{"d_expert": 224, "router_score": "sigmoid", "batch_tokens": [32768, 65536], "train_tokens": 568900000}
Below are experts of layer 3 (counted from 0) of a mixture-of-experts language model. Rows are named router (the router's row for the expert) and show model dimensions 0-191. Each number is 128 + 32 x the weight over its row's rms, rounded and kept within 0 to 255.
After each expert's rows: "comes after" lists some tokens at least twice as common just before its tokens as in all text. This comes from a sample of Wikipedia text that the model never trained on. Tokens count by the router's weight.

# expert 38
router [134 111 132  94 100 141 154 126 123 152 109 124 122  99 122 155 204 124 165 162 171 117 152 162 122 128 155  77  81 171 169 168 128 131  88 127  98  86  90  79  98 164 159 154  95  91 156 206 157  84  90 138 135 165 187 147 140  45 148 109 135 113 156  86 108 153 124 177 155 119  98 131 141  53  67 167 157  99  93  88 141 157 129 151 149 175 109  82 134 115 130 121  59  91 144 142 132 157 102 134 107 102 160 100 172 113 147 149 154 167 116 137 169 136 127 125  97 121  68  88 104 100 113 179 182 126 116 177 172  84  97 132 149  94 121 103 183  93 153  98 138 124 170 110 141 116 127 122  97 105  83 131 130 147 101  93  95 168  79  83 139 135 130  89 146 151  36 167 101 182 152 175  97 162 150 127  47 148 116 134 117  99 153 139 112 104 123  76 164 108 145 108]
comes after: "\n", "3", "5", "4", "6", "7"

# expert 2
router [120 133 160 119 167 159 148  63  62 114 157 129 138 108 113 150 187 102 174 172 166 144 144 178 128 152 137 142  66 134 159 162  92 148 125 178  58 135 113  77  65 146 138 122  79  66 130 166 169 111 102 164 140 111 124 125 166 114  56 123 117 136  80 100 102 150  53 170 145 145 102 176 127 119  83 126 117 112 114 118 209 179  87  82 104 118 123  55 123 150  58  79  92 148 122 102  97 160  85 133 141 113 168 140 154  81 169 183 162 159 135 113 188 168 143 117 100 153 126  88  54 129 128 129  76 120 147 173 157  81  96 119 152  76 114 115 129 117 121 150 139 142 147  95 156 107  71 133 120 131 210 100 148 145 142 105 131 148  88 109 175 111 126 134 189 107 113 139 123 139 138 122 133 144 160 144 139 143 176 104 108 111 119 123 151 144 121 117 147  97 104  75]
comes after: " ", "–", " (", "/", "^{", " $"

# expert 11
router [160 124 158  93 168 173 124  81 103 197 138 140  98  67 128  82 170  68 152 161 175 141 195 170 133 106 142 116 161 135 153 214 139 142  85 128  89  99  94 117  91 101 113  99 125 137 149 151 160  38 104 118 142 170 168 126 111 160 122 129  87 185  96 141 189 169 113 147  75 105  90 149 100 113 123 138 128 121 125 120 175 163 130 126 181 184 113 146 151 136 101  95 109 114 119 147 146 206 182 187 120 108 131 154 124 107 181 124 127  87 123 107 130 127 138 100  98 133 120  97 117  96  66 190 160 179 145 152 121  59  71  86 123 126 114 121 203 103  80 114 156 183 186 143 156  66 145 151  89 124 130 145 156 139 147 117  92 133 108  96 148 142 144 114 151 104 107 134 151 130 150 137 168 146 118 122 121 124 152  86 124  92 177 161 156 132  96 115 173 136  79 117]
comes after: " P", " p", "P", "p", "5", "8"

# expert 34
router [136  74 141  97 171 110 159 104 104 164 149 129 109 120  86 137 144 113 157 128 151  98 172 107 114 101 189 115  67 127 144 172  95 164  53 168 113  93 104 117  40 151 121 141  70 132 158 193 180 157  87 110 203 158 134 149  84  97  98  95  86 149  86 143 163 195 131  85 130 116 121 169  87 103 104 105 140 182 144 106 165 128  31 124 110 162 114 115 110  83  85  80 141 135 111 139 134 132 125 145  97  76 145 146  94  79 116 155 138 110 149  60 157 156 144 107 105  93 104  92 133  91 161 166 128 113  75 144  94 121  89  96 132 131 100 175 176  89 113  89 116 166 158 106 159  76 168 166 160 127 130 139 151 178 129 123  95 189 121  86 150 111 119 169 166  79  88 161 176 123 152 123 116 172 121 147 119  96 114 120 104 109 162 137 135  89 112 151 149 124 126 117]
comes after: " C", " c", " V", " Ch", " K", "C"

# expert 47
router [137 121 150 170 183 139 112 102  99 114 163 119 122 104 114 119 182  95 135 203 127 142 156 120 116 102 133 133 152 114 137 146 125 164  94 121 112 127 134  75  81  99 143 134 138 110  86 177 173  82  66 116 141 141 142 151 153  81 108  97  84 161 117 179 133 132  96 157  92  94 106 147 124 123 112 145 127 138  91  93 154 155  47  91 151 144 125 106 173  99  96 110 156 117  71 118 133 166 142 124 162  83 164 146 186  81 125 145 155 147  86 117 185 121 112  72  91 142 108 123 111 145 135 157 114 139  98 119 109 160 114 100 159  76  87 166 203 134 117  63 117 157 151  83 161  82 117 164 116  76 148 142 150  85 110  90  64 170 106  94 181 105 123 103 199  90 163 146 149 149 140 183  77 195 102 130  69 131 112 159 106  75 163 150 160  54 133 111 180 102 116 152]
comes after: " (", "-", " \"", "/", " un", "("

# expert 37
router [112 141 178  95 156 125 171 116 107 127 110 156 117 119 150 150 154 132 157 150 156  71 151 183  83 144 122 143  86 156 192 158 127 183 138 168  96 184 150  94 101 150 109  87  99 120 111 156 191 101 102 146 155 184 122  83 107 148 110 122 136 143 132 100 129 151  56 120  95  64 116 152 138 104 104 154 158  84 134  59 168 158  95 129 130 134 123 135 118 103 141 102 156  99 104 149  79 159 140 150 109 111 135 110 138 138 146 144 101 160  97 125 157 171 168 135  96 139  79 109 100  83 141 148 147 107  87 153  99 118 122 121 142 111 130 119 167 104  81 149 201 166 198 107 189  32 106 116 132 106 174 170 113 145  87  79  98 119  45 127 137 148 141 130 148  62 107 104 181 142 113 105  69 151 141  76 104 122 160 135  74  85 213 173 115  88 103 106 150 113 124 119]
comes after: ".", "3", "5", "4", "7", "6"

# expert 16
router [128 105 129 123 198 150 124  67  70 157 158 133 126  90 160 153 194  88 163 184 220  74 193 133 115 183 196 116 135 135 151 154 170 155 136 119 138 116  53  87  99 113 127 139 127 107 110 139 134  83  89 144 120 140 146 129 164 103 104  63 100 171  86 146  83 155 133  97  86 122  96 190 105 141 132 140 163 151 142  88 168 190 117  91 152 145 101  84 168  87  77 142 105 109 103 112 132 162 120 190 114  79 132 126 149 123 203 156 115 137  95 106 142 105 106  75 134 157 155 116 101  92 148 168 140 131  88 183 107  53 123  80 151  54  99 107 135 157 150  66 109 150 132  85 153 110 161 138 103 110 111 140 141 150 113  76  94 140 118 106 159 126 151 103 130  75 113 126 148 121 144 107  87 138 138 118 160 159 149 127 121  91 149 104 142  84 141 151 126  90 147 101]
comes after: " ", "1", "2", "3", " (", "4"

# expert 27
router [132 123 157 127 169 132 149 109  60 136 109 132 129 102 123 171 161 106 137 150 143  64 147 128 131 143 137 139 100 127 171 151 121 123  73  91 144 115 102 138 105 118 131 170 105  93 118 180 174 122 145 153 127 171 191  83 175 138  75  91 129 151  73 148 133 111 109 127  83 138 155 180 106 120  60  93 120 106 125  61 162 126 129 107 170 172 156 124 166  70 162 142  90 141 113 109  84 154 118 125 114 116 173 108 136 101 161 166 153 101  45  95 183 135 118 128 112 174 151 116 131  62  60 133  90 149 129 106 118  97 120 102 177  85 148 153 173  97 165  71 187 109 167  74 188 106 110 146 143  62 106 123 154 126 135 101 117 179  43  76 174 155 100 126 129 143 101 122 174 104 130 180 161 154 164 133 153 147 109 139 131  79 128 115 123  72  95 150 144 148  77  94]
comes after: " B", " b", " s", " d", " st", " S"

# expert 31
router [120 167 173  97 144 119 179  79  86 117 153 148 117 122 162 130 127  55 152 174 169  96 156 122 115 173 121 102 118 132 146 164 124 142  92 120  94  89  46 113  94 108 154 111 110  95 166 189 156 133 139 146 179 156 150 117 140  87  84 101 102 191 142 171 135 115 116 128 141 143 102 139  89 112 143 157 105 172 140  96 136 106 128 134 101  87 137  94 148  98 132 101 152  80 118 145  90 134 202 112 200 106 181 144 125 105 149 192 150 144  75 112 143 157 109 129 112 135 161 133  65 128  89 142 106 108 110 189 110  63 102  87 131  82 123  93 142  98 102 109 122  98 123 113 131  79 128 204  93  84 111 143 140 153 140 143  91 155 101 109 203 154 157  87 108  72  91 165 156 168 148 169 177 179 191 101 115 113 139 144 124 112 195 135 195 145 125 101 160  91 151 102]
comes after: "\n", " of", " in", " to", " with", " for"

# expert 33
router [158 173 154 118 134 136 144  81 129 155 129 148  99 131 146 143 171  63 163 147 164 118 121 155 117 197 164 142  69 108 191 190  97 196 113 149 123  72 113  70 152 140 133  90 101 119 146 136 146 153  96 116 174  91 222 126 176 128 122 109  89 148 127 150 124 139 155 117  94 122 139 173 106 105  78 173  83  81 123 103 144 176 112  50 154 145 163 150 127  66 109  50 139 105 122 109 133 168 138 161 156  88 124 116 129  84 156 151 161 174  96 111 186 137 166  92 117 116  95 110  78  79 111 154 129 104 139 182 186  99 124  87 135  96  98 123 120 144 108 137 115 140 151 105 147  85 101 171 110 110 140 213 166 136 122 114 117 133 111 157 156 116 124 161 103  47  82 153 151 131 155 147 138 147 134 134  59 130 166 138 106 103 156 135 127  81 122 137 106  89  92  80]
comes after: ".", "0", "3", "5", "4", "2"

# expert 29
router [148 144 137 135 200 194 121 108  77 119 147 134 101 122 146 155 163  79 193 139 154 148 142 100 133 148 147  95 105 152 169 156 158 174  84 126 160 156 131  81  54 167 147  92 101 117 130 137 162 113 106 151 138 171 178 107 189 134 114 129  78 154 111 143 138  90 129 145  68  66  97 152 105 107 109 142 164 136 137  94 136 166  75  87 141 152 151  90 117 107  26  88 156 151 109 131 115 108 113 131  66 128 100 101 179 153 135 172 180  72 141 133 157 200 166  55 102 156 107 136  90 145  41 156 117 115 104 149 120 103  87 148 137 146  83 152  95 144 101  81 144 153 149 133 139 117 121 122  82  67 152 113 160  85 152 110  76 145  70 145 181 155 131 115 141 110 137 150 161 110 134 159 122 149 164 101 129 135 152 141  70 145 166 165 130  98 151 117 140  88 137  93]
comes after: ",", ".", " it", " that", " It", " he"

# expert 10
router [172 142 166 116 199 160 159  92 101 178 146 151  91  95  86 121 148 113 136 151 188 138 163 138 159 121 134 100 142 140 164 172  90 160 100 140 100  84 131 164  83 145 181 111 128 100 111 137 116 113  80 152 145 169 196 129 142  88  98 102 104 182  71 117 119 168  89 109 141 136  74 161  83  71  93 138 142  98 129  92 147 138  89  64 146 142 171 115 150  92 147 159  90  97  48 102 107 154 150  83 144 111  96 112 183  90 138 147 186 130  61 120 127 109 102 141 144 160 171  56 120 132 130 172  95 154  84 135 112  70  99 171 131  83  94 138 172 149  92 106 146 122 179 117 169 124  99 144 104 116 176 123 107 137 125  87 102 153 156 160 152 168  94 128 154  99 155 190 177 167 107 109 116 181 143  99 108 131 158 124  86 100 197 130 153 157 137 119 127 149 153  88]
comes after: " the", "–", " a", " The", " his", " of"

# expert 43
router [133 150 183  77 134 139 133  65  96 210  96 111 141  96  80 147 151  93 141 168 156 143 101 121 113 135 113 126 117 125 176 160 140 119 110 151 117 100  89 125 110 177 140 131 125 104  81 180 158 158  48 156 119 167 167 147 162 123 128 106 137 191 101 173 107 184 106 148  85  96  82 177  63 100  98 132 172 161 133  96 187 162 107  78 123 154  87 137 122 116 115  85 150 152  98 168 121 165 135 163 114  79 159 116 143 138 147  94  71 165  82 120 165 173 135 132 105 179 128  62 115 130 123 188  96 121 134 167 142 139 127  86 148 152 149 132 139 106 153  75 191 131 160 123 138 120 133 131  63  61 166 118 166 143 101  85  92 184 118 115 157 114 158 100 151  92 115 195 188 176 127 142 156 121 128 133 116 134 162 165 116  63 139 138 107  83 100 123 160  93 113 119]
comes after: " the", " a", " and", " to", " an", "s"

# expert 3
router [142 110 117 152 130 129 184 108 133 168 165 158  96 105 148 167 172  66 154 152 185  98 215  91  91 217 135 119 104 167 181 162 103 185 131 123 112  70  99  84 107 125 115 107 110 108 132 138 112 129  80 163 147 147 137 126 170 102 113  86  40 194 136 127 144 157 127  95 120  78 101 163 111 123  73 120 123 131 136 131 167 128  80 103 150 155 120 173 102 142 100  96 120 118 158 153  85 151 117 124 109 131 130  77 147  58 185 119 110 136  92  96 141 156 159 146  67 129 103  62 105 139 119 163  91 142 110 142 155 116  98  98 145 139 108 133 171 166 133 121 175 172 160 105 131  82  86  94  67  96 131 176 120 164 159 129 138 160 150 117 165 145 110 152 140 116 127 141 165 185 148 146 112 112 193  62 170 175 149 161 125  87 130 150 148 118 105 132 168 160 138  65]
comes after: "0", "1", "2", "9", "8", "7"

# expert 5
router [142 115 159 123 178 124 146  51 118 117 126 116 137 105 145 127 145 100 159 156 163 106 157 154  97 166 170 125 131 159 123 131 159 150 160 101 123  80  85 105 132 165 150 123  75  99 149 124 147  78  57 241 179 158 170 100 142  96 135 117  89 123  78 161 182 137 116  99 108 101  79 119 109 139  91 137 141 169 102  71 158 124 100  69 159 172 182  86 117 110 129 166 132  72 123 128  87 189 156 166 108  85 164 140 183  90 146 171 135 130 102  99 119 132 111  77  72 167 110  83 101  65 104 162 107  91 102 105 132  74  75 108 131 101  85 104 109 123 106 116 162 143 131  77 153 105 113 173 102  69 106 198 112 160 151  68  97 130  92 125 146 120 158 132 156  90  99 152 102 179 144 124  89 164 154 151 130 110 138 148 159 137 158 124 140 145  94 139 169 104 111 156]
comes after: " |", ",", " (", "-", ":", " the"

# expert 15
router [174 108 124 149 146 137 127 127  91 164 128 108 121  68 128 162 140 116 117 164 153 109 206 113  83 119 159 135 116 105 125 158 162 172 141 149  83 111  72 130  77 130 136  82 145  78 135 177 151 111  89 139 169 118 123 113 147 100 113 100  73 160  49 109  83 153  82 133 137 128  61 157 142 118 133 144 111 143 146  89 187 140 105 121 138 171 174 121 122  87 103  84 129 111 137 192  66 113 185 144 162 125 195  69 179  93 203 148 129  78  99  75 126 108 163 112 173 139 115  93 103  92  88 147 134 187  94 169 151 163 104 105 159 117  67 140 139 127 112  98 162 116 167 110 189  98 121 148 105 107 128 168 164 162 109 103  81 109  99 104 165 124  95 110 180 109 102 170 139 147 135 121 127 111 123  93 114 125 159 182 128  79 193 154 102  98 137 117 193 132 140  95]
comes after: " W", " H", " D", " Y", " R", "W"

# expert 39
router [131 112 131 102 161 144 147 111  98 119 123 120 114 121 117 133 178 102 171 168 174  56 128  97 110 167 125  95  91 148 144 128 108 126 105 132  50 123 130  84  90 189 116 151 108  96 169 146 138 133 116 170 192 122 119 131 143 136  64 116 113 154  67 177 151 189 133 149 135 147 111 130  86 123  32 121 178 111 144 127 167 107 129  80 181 166  99 115  99  76 143 119 106 111 112 188 104 152 180 121 100  99  70  97 157 126 185 130 147 170 141 100  98 152 158  63 113 135 138 154 118  91 141 151 117 125 123 197  85 146 104 165 126  68  68 167 132 100  82  98 179 109 131 107 162 114 145 161  97 102 120 143 132 143 157 105  66 128  87  76 121 167 110 104 156 101 132 158 101 128 155 187 167 118 161  83 110  95 192 122 129 121 170 146 140 163  80 146 126 103  93  62]
comes after: " |", "|", ";", ":", ",", " in"

# expert 41
router [158 124 182 142 199 169 128  84 115 155 105 135 140 111 102 122 176 119 129 155 146 122 136  97  91 127 186 116 114 115 117 156  92 185 153 143 135 147  88 129 112 169 178 128 110  78 144 169 142 118  78 127 181 181 173 114  95  67  82 140 132 167 129 183 160 191 100 147  77  54  55 126 106  73  72 164 139 122  84  68 170 130 100  87 154 152 123 157 104 135  45 106 121  84 104 134  97 131 110 136 112 113 122  71 106 110 146 131 190 119 110  95 147 117 155  60 119 149 151  84 128  95  92 106 108  59 113 208 155  63  99 142 174  69 161 102 178 100 108 104 133 167 158 100 154  79 113 141 102 104 136 130 139 118 154 127 119 128  88  80 132 159 151 142 141 100  85 139 132  96 121 145 134 157 186 105 101 147 125 112 126  98 145 160 122 140 135 123 161 130 108 123]
comes after: "1", "9", "0", "2", " M", "8"

# expert 24
router [114 159 144 103 179 153 162 102 116 144 101 154 133 107 143 125 162  76 127 168 158  68 154 149 117 211 155  73 122 139 137 139  93 133  84 150 123  84  70 147 106 174 143 119  87  92 120 125 142 109 125 119 146 207 162 180 163  94 134 104  93 140  89 105 155 207  72 154 126 146 130 114 115 109  79  94 111 152 124 105 131 125  98  75  86 149 153  92 169 108  74  40 152 108 114 111 136 124 158 197 128 114 114 115 174 116 137  85 111 120 128  67 144 137 107 113 117 176  94 126 120  67  98 125 129 114  59 104 145 105  74  93 153  81  80 144 167 111 115  84 141 171 152 110 130  97  99 142  82 121 148  96 150 214  81  76 104 129 101 162 167 141 159 113 190  84 151 156 124 112 151 108 169 159 123 154 135 163  97 136 123  89 157 186 123 118 151 151 171 133 155 132]
comes after: "0", " ", ")", "3", "4", "6"

# expert 44
router [113 130 163 126 200 164 162 102 137 145 125 169  97  62 128 138 129 129 182 201 151 104 183 117 104 167 147 129 106 108 162 152 126 114 156 116 127 179  74  74  93 144 163 127 108 105 163 141 156  97 138 161 186 158 145 181 166 103  76 117 103 150 102 114 124 108 162 120 107 140  79 143  95 116  66 100 102 104 173 112 142 178  45  94 187 151 119 102 165  59  78 119 164 108 131 129 134 111 117 143 148 138  88 133 174 131 162 178 170 193 148  91 144 152 122 103  72 130 103 124 121  70  65 134 113 125 130 116  96 137  99 120 166 108 124 144 194 136 150 152 167 169 153 140 138 115 139 145  96  86 142 164 130 180 109  86 129 140 104 146 166  90 148 161 131  88 111 140 138 178 115 188 149 146 170 117 118 140 144 132 162  44 167 159 176  87 133 115 199 116 116 115]
comes after: "4", "6", "3", "5", "7", "0"

# expert 23
router [ 91 116 151 117 108 130 163  87  92 193 102 115 135 120 148 116 152  54 108 131 169 114 136 119 104 175 142 116  93 132 174 135 123 143 133  73  76 137 103  67  80 183 134  84  63  99 136 164 168 131  89 186 180 114 190 133 116  99  91  70  90 152 105 121  94 157 107 124 127 104 132 145  88  75  83 137 172 148 117 149 152 164  92  78 179 165 129  57 120 121 129 148 139 108 131 123  79 140  62 164  61 107 180 129 157 119 128 135 149  75 139 116 160 152 136 122  95 185 123 139 116  97  99 157 136 113 105 156 109 103  60  98 135 107 120 125 155 139 102 109 105 140 151  61 149 102 124 135 121  80 192 123 176 108  94 108  68 127 130 121 168 187 113 109 143  78 102 181 153 130 178 157 167 172 145 134  78 178 117 126 128 145 180 120 160 103 116  82 148 164 109 133]
comes after: " the", "-", ":", " of", " \"", " a"

# expert 28
router [116 117 193 120 149 151 114 109 117 186 120 127 131 114 151 137 156  99 126 167 159 103 131 121 114 100 162 147 103 135 176 164 119  82 129 159 118 107  77  66  51 165 124  98 105 134 132 198 131  73  59 133 141 115 171 121 136 139 119 124  94 142  72 166 123 169 133 107 120 120 106 150 117 114  95 155 189 127 132  54 124 115  80  74 173 120 154 134 152 133  42 109 184  69 137 155 130 135 132 140 151  41  88 106 147  72 127 110 134 125 115 134 131 189 144 133  55 142 148  92 103  87  97 157  88  96  99 140 148  80 142  98 119  59  79  97 177 146 148  64 165 155 129  79 154  83 116 139 101  65 113 174 133 181 141 112  77 167 107 150 156 149 131 117 177 135 107 141 116 144 112 184 152 131 136 120 145 135 124 138 124  91 196 113 130 127 132  97 185 141 106 121]
comes after: "\n", ",", " of", " the", ":", " in"

# expert 22
router [146 147 148  99 162 140 171  93  83 189 178 147 155 105 141 142 149 120 131 159 199  89 133 147  94 120 171  79 111 135 176 121 139 149 145 110  94 128 110 114  60 170 149 119 127 107 136 156 144 118  87 129 160 153 181 118 126 100  63  44 106 128 105 196 133 153 141 124 136  78  49 126 103  88  86 123 128 123  89 117 141 149  69  89 152 117 133  80 117  80  86 111 153 141 114 159 125 180 175 142 160  99 161 129 139 129 153 167 116  99  94  94 183  91 136 121  75 151 103 116 104 130 134 158  93 130 115 161 123 114 130  58 148  75 107 132 133 150 125  60 188 139 155 117 195  80  92 116 100  70 141 106 159 135 112 114  62 179  79 151 144 161 132  97 168  90 136 206 126 108 138 137 146 198 144 162 146 157 139  78 122 122 158 142 138  99 171 160 126 136  97 112]
comes after: "-", "\n", ".", "==", "===", "|"

# expert 30
router [147 120 142 112 166 158 168 136  82 151 177 163 129 120 130 168 174  97 108 153 152 131 189 108  81 124 155 166 117  92 186 165 102 151  98 109 144  72  39 126 104 155 151 104 145 123 112 142 177 103  73 137 188 150 147 103 136  90  96 104 115 172 115 133  89 161 162 126 129 123  92 208  66  83  67 125 150 148 159 147 139 176 145 113 206 133 177 103 132  62 130 119 115 116  99 159 133 158 163 133  82 111 130 107 167  88 177 131 133 161  78 117 166 148 101 112  85 161  88 126 120 107 116 133 121  97 127 169 143 130  59 131 146  94 126 169 127 126 103 102 162 147 163  77 143  80  86 130  70 100 122 161 100 187  95 104 104 135 147 125 180 127 108 122 146  82 125  97 130 167 163 112 113 115 169 168 124 129 144  81 155 129 143 187 169 133 170  90 193 137  71 107]
comes after: " G", "–", "-", ".", " (", " S"

# expert 18
router [114 169 189 112 125 109 141 104  99 132 154 153 110  53  74 134 175  63 161 151 167 108 126 144 136 142 171 123 127 124 156 168  64 137 135 162 141 176  77 118 147 115 151 128  86  84 112 160 134 120  98 152 144 144 159  91 130 117 109 119  86 185 118 112 167 161 174  95 102  77 114 156 145  82  93 120 122 159  96 120 116 109 124  56 141  97 149 111 174  49  98 160 165 125 119 156 134 104 134 176 132  60 123  88 178 112 121 132 126 175  70  80 133 176 150 148  66 104 130  97  99 161 104 161  61 168 105 149 132  87 102  95 145 143  78 106 144 143 105  97 185 129 160  82 150  97 115 126 117 133 146 102 173 118 145 112 103 119  53 140 151 159 129 109 158  63  80 130 144 186 167 191 146 144 151 116 147 161 164 145  83 119 193 140 137  74  99 114 138 118 117  93]
comes after: " was", " is", " were", " be", " are", " been"

# expert 8
router [ 88 139 129 170 157 123 133  52  50 157 164 156 135 115  93 136 174 111 137 108 186 120 128 101 101 180 127 133 152 178 133 149 104 141 136  97 126 105 141 122  96 140 193 129  87  98  94 176 127  78 125 141 168 151 141 111 105 138  98  73 127 168  94 128 158 205 114  98 137 131  88 133  97 131  83 159 158 175 147  51 124 145 120  97 176 115 151 112 135 116  72  67  84 131  97 157  99 150 131 175 153  46 155 124 146 110 134  95 196 133  92 121 129 147 144  98 115 194  86 132 129  80 114 182 131 153  87 145 109 148 109 149 167 138 120 108 197 137 107 115 174 151 176 123 153  81 122 135 125 106 180 170 128 148 162 123 129 123 106 104 114 109 144 115 126 100  90 169 136 181 107 167 146 173 170 150 118 147 199 152 126  49 132 119 164 101 154  72 128 136  63 117]
comes after: "\n", " |", ".", ")", "==", " ="

# expert 42
router [148 145 124  67 161 131 139  67  70 166 106 145 100 117 139 163 172  93 126 152 163  95 141 140 104 133 117 123 146 126 168 191 125 154 107 163 146 128 126  80  68 118 133 129 145  86 126 183 135  85  67 135 124 118 151 167 120 130  58 109  81 212 104  91 181 162 113 185  69 127 107 163  54 147 107 184 162  79 109 100 141 138  94  74 175 177 129 122 138 129 117 129 158 130  73 126 143  92 147 134 124 118 188 115 189 121 117 134 140 126  78  63 138 115 148  78 153 123 132 140  89  77  59 206 126 123 117 116 128  98 108 162 179  66 110 104 136  95  80 140 133 142 131 112 156  70  96 124 122  70 123 110 163 131 105  62  96 169 118 149 127 132 118 147 185  90  65 132 124 128 125 138 157 146 163 129 133 114 150 181 114 135 138 179 148 166 117 121 124 134 143 118]
comes after: " T", " L", " t", " F", " N", " S"

# expert 45
router [118 159 123 131 151 155 192 141 108 155  93 114 125 100  97 138 158  67 125 137 200 102 174 130  87 104 125 100 120 148 159 150 114 171 134 151 144 108  92  65  97 152 132  84  95 100 151 177 120 105 105 161 190 152 135 157 166 160  15 110  72 135  98 141 133 126 164 138 102  85  96 133  90  87 115 144 185  95 112  85 138 172  98 129 158 115 148 121 150 140 158  87 130  94  93 128  95 122 126 170 101  81 114 108 101 123 139 156 109 119  60 123 152 150 125 115 106 108  96  90 113  88 112 158  92 137 116 140 105  87 114 105 163  90  63 118 126  70  92  90 132 149 122 109 186 118  61 119 134 123 154 125 143 187 114  82 106 133 170  95 162 110 130  70 119  74  90 163 142 158 165  94 128 149 161 107 114 150 127 122  83  83 197 152 110  80 130 179 202  74  96 140]
comes after: "\n", ")", " Born", "3", "4", "6"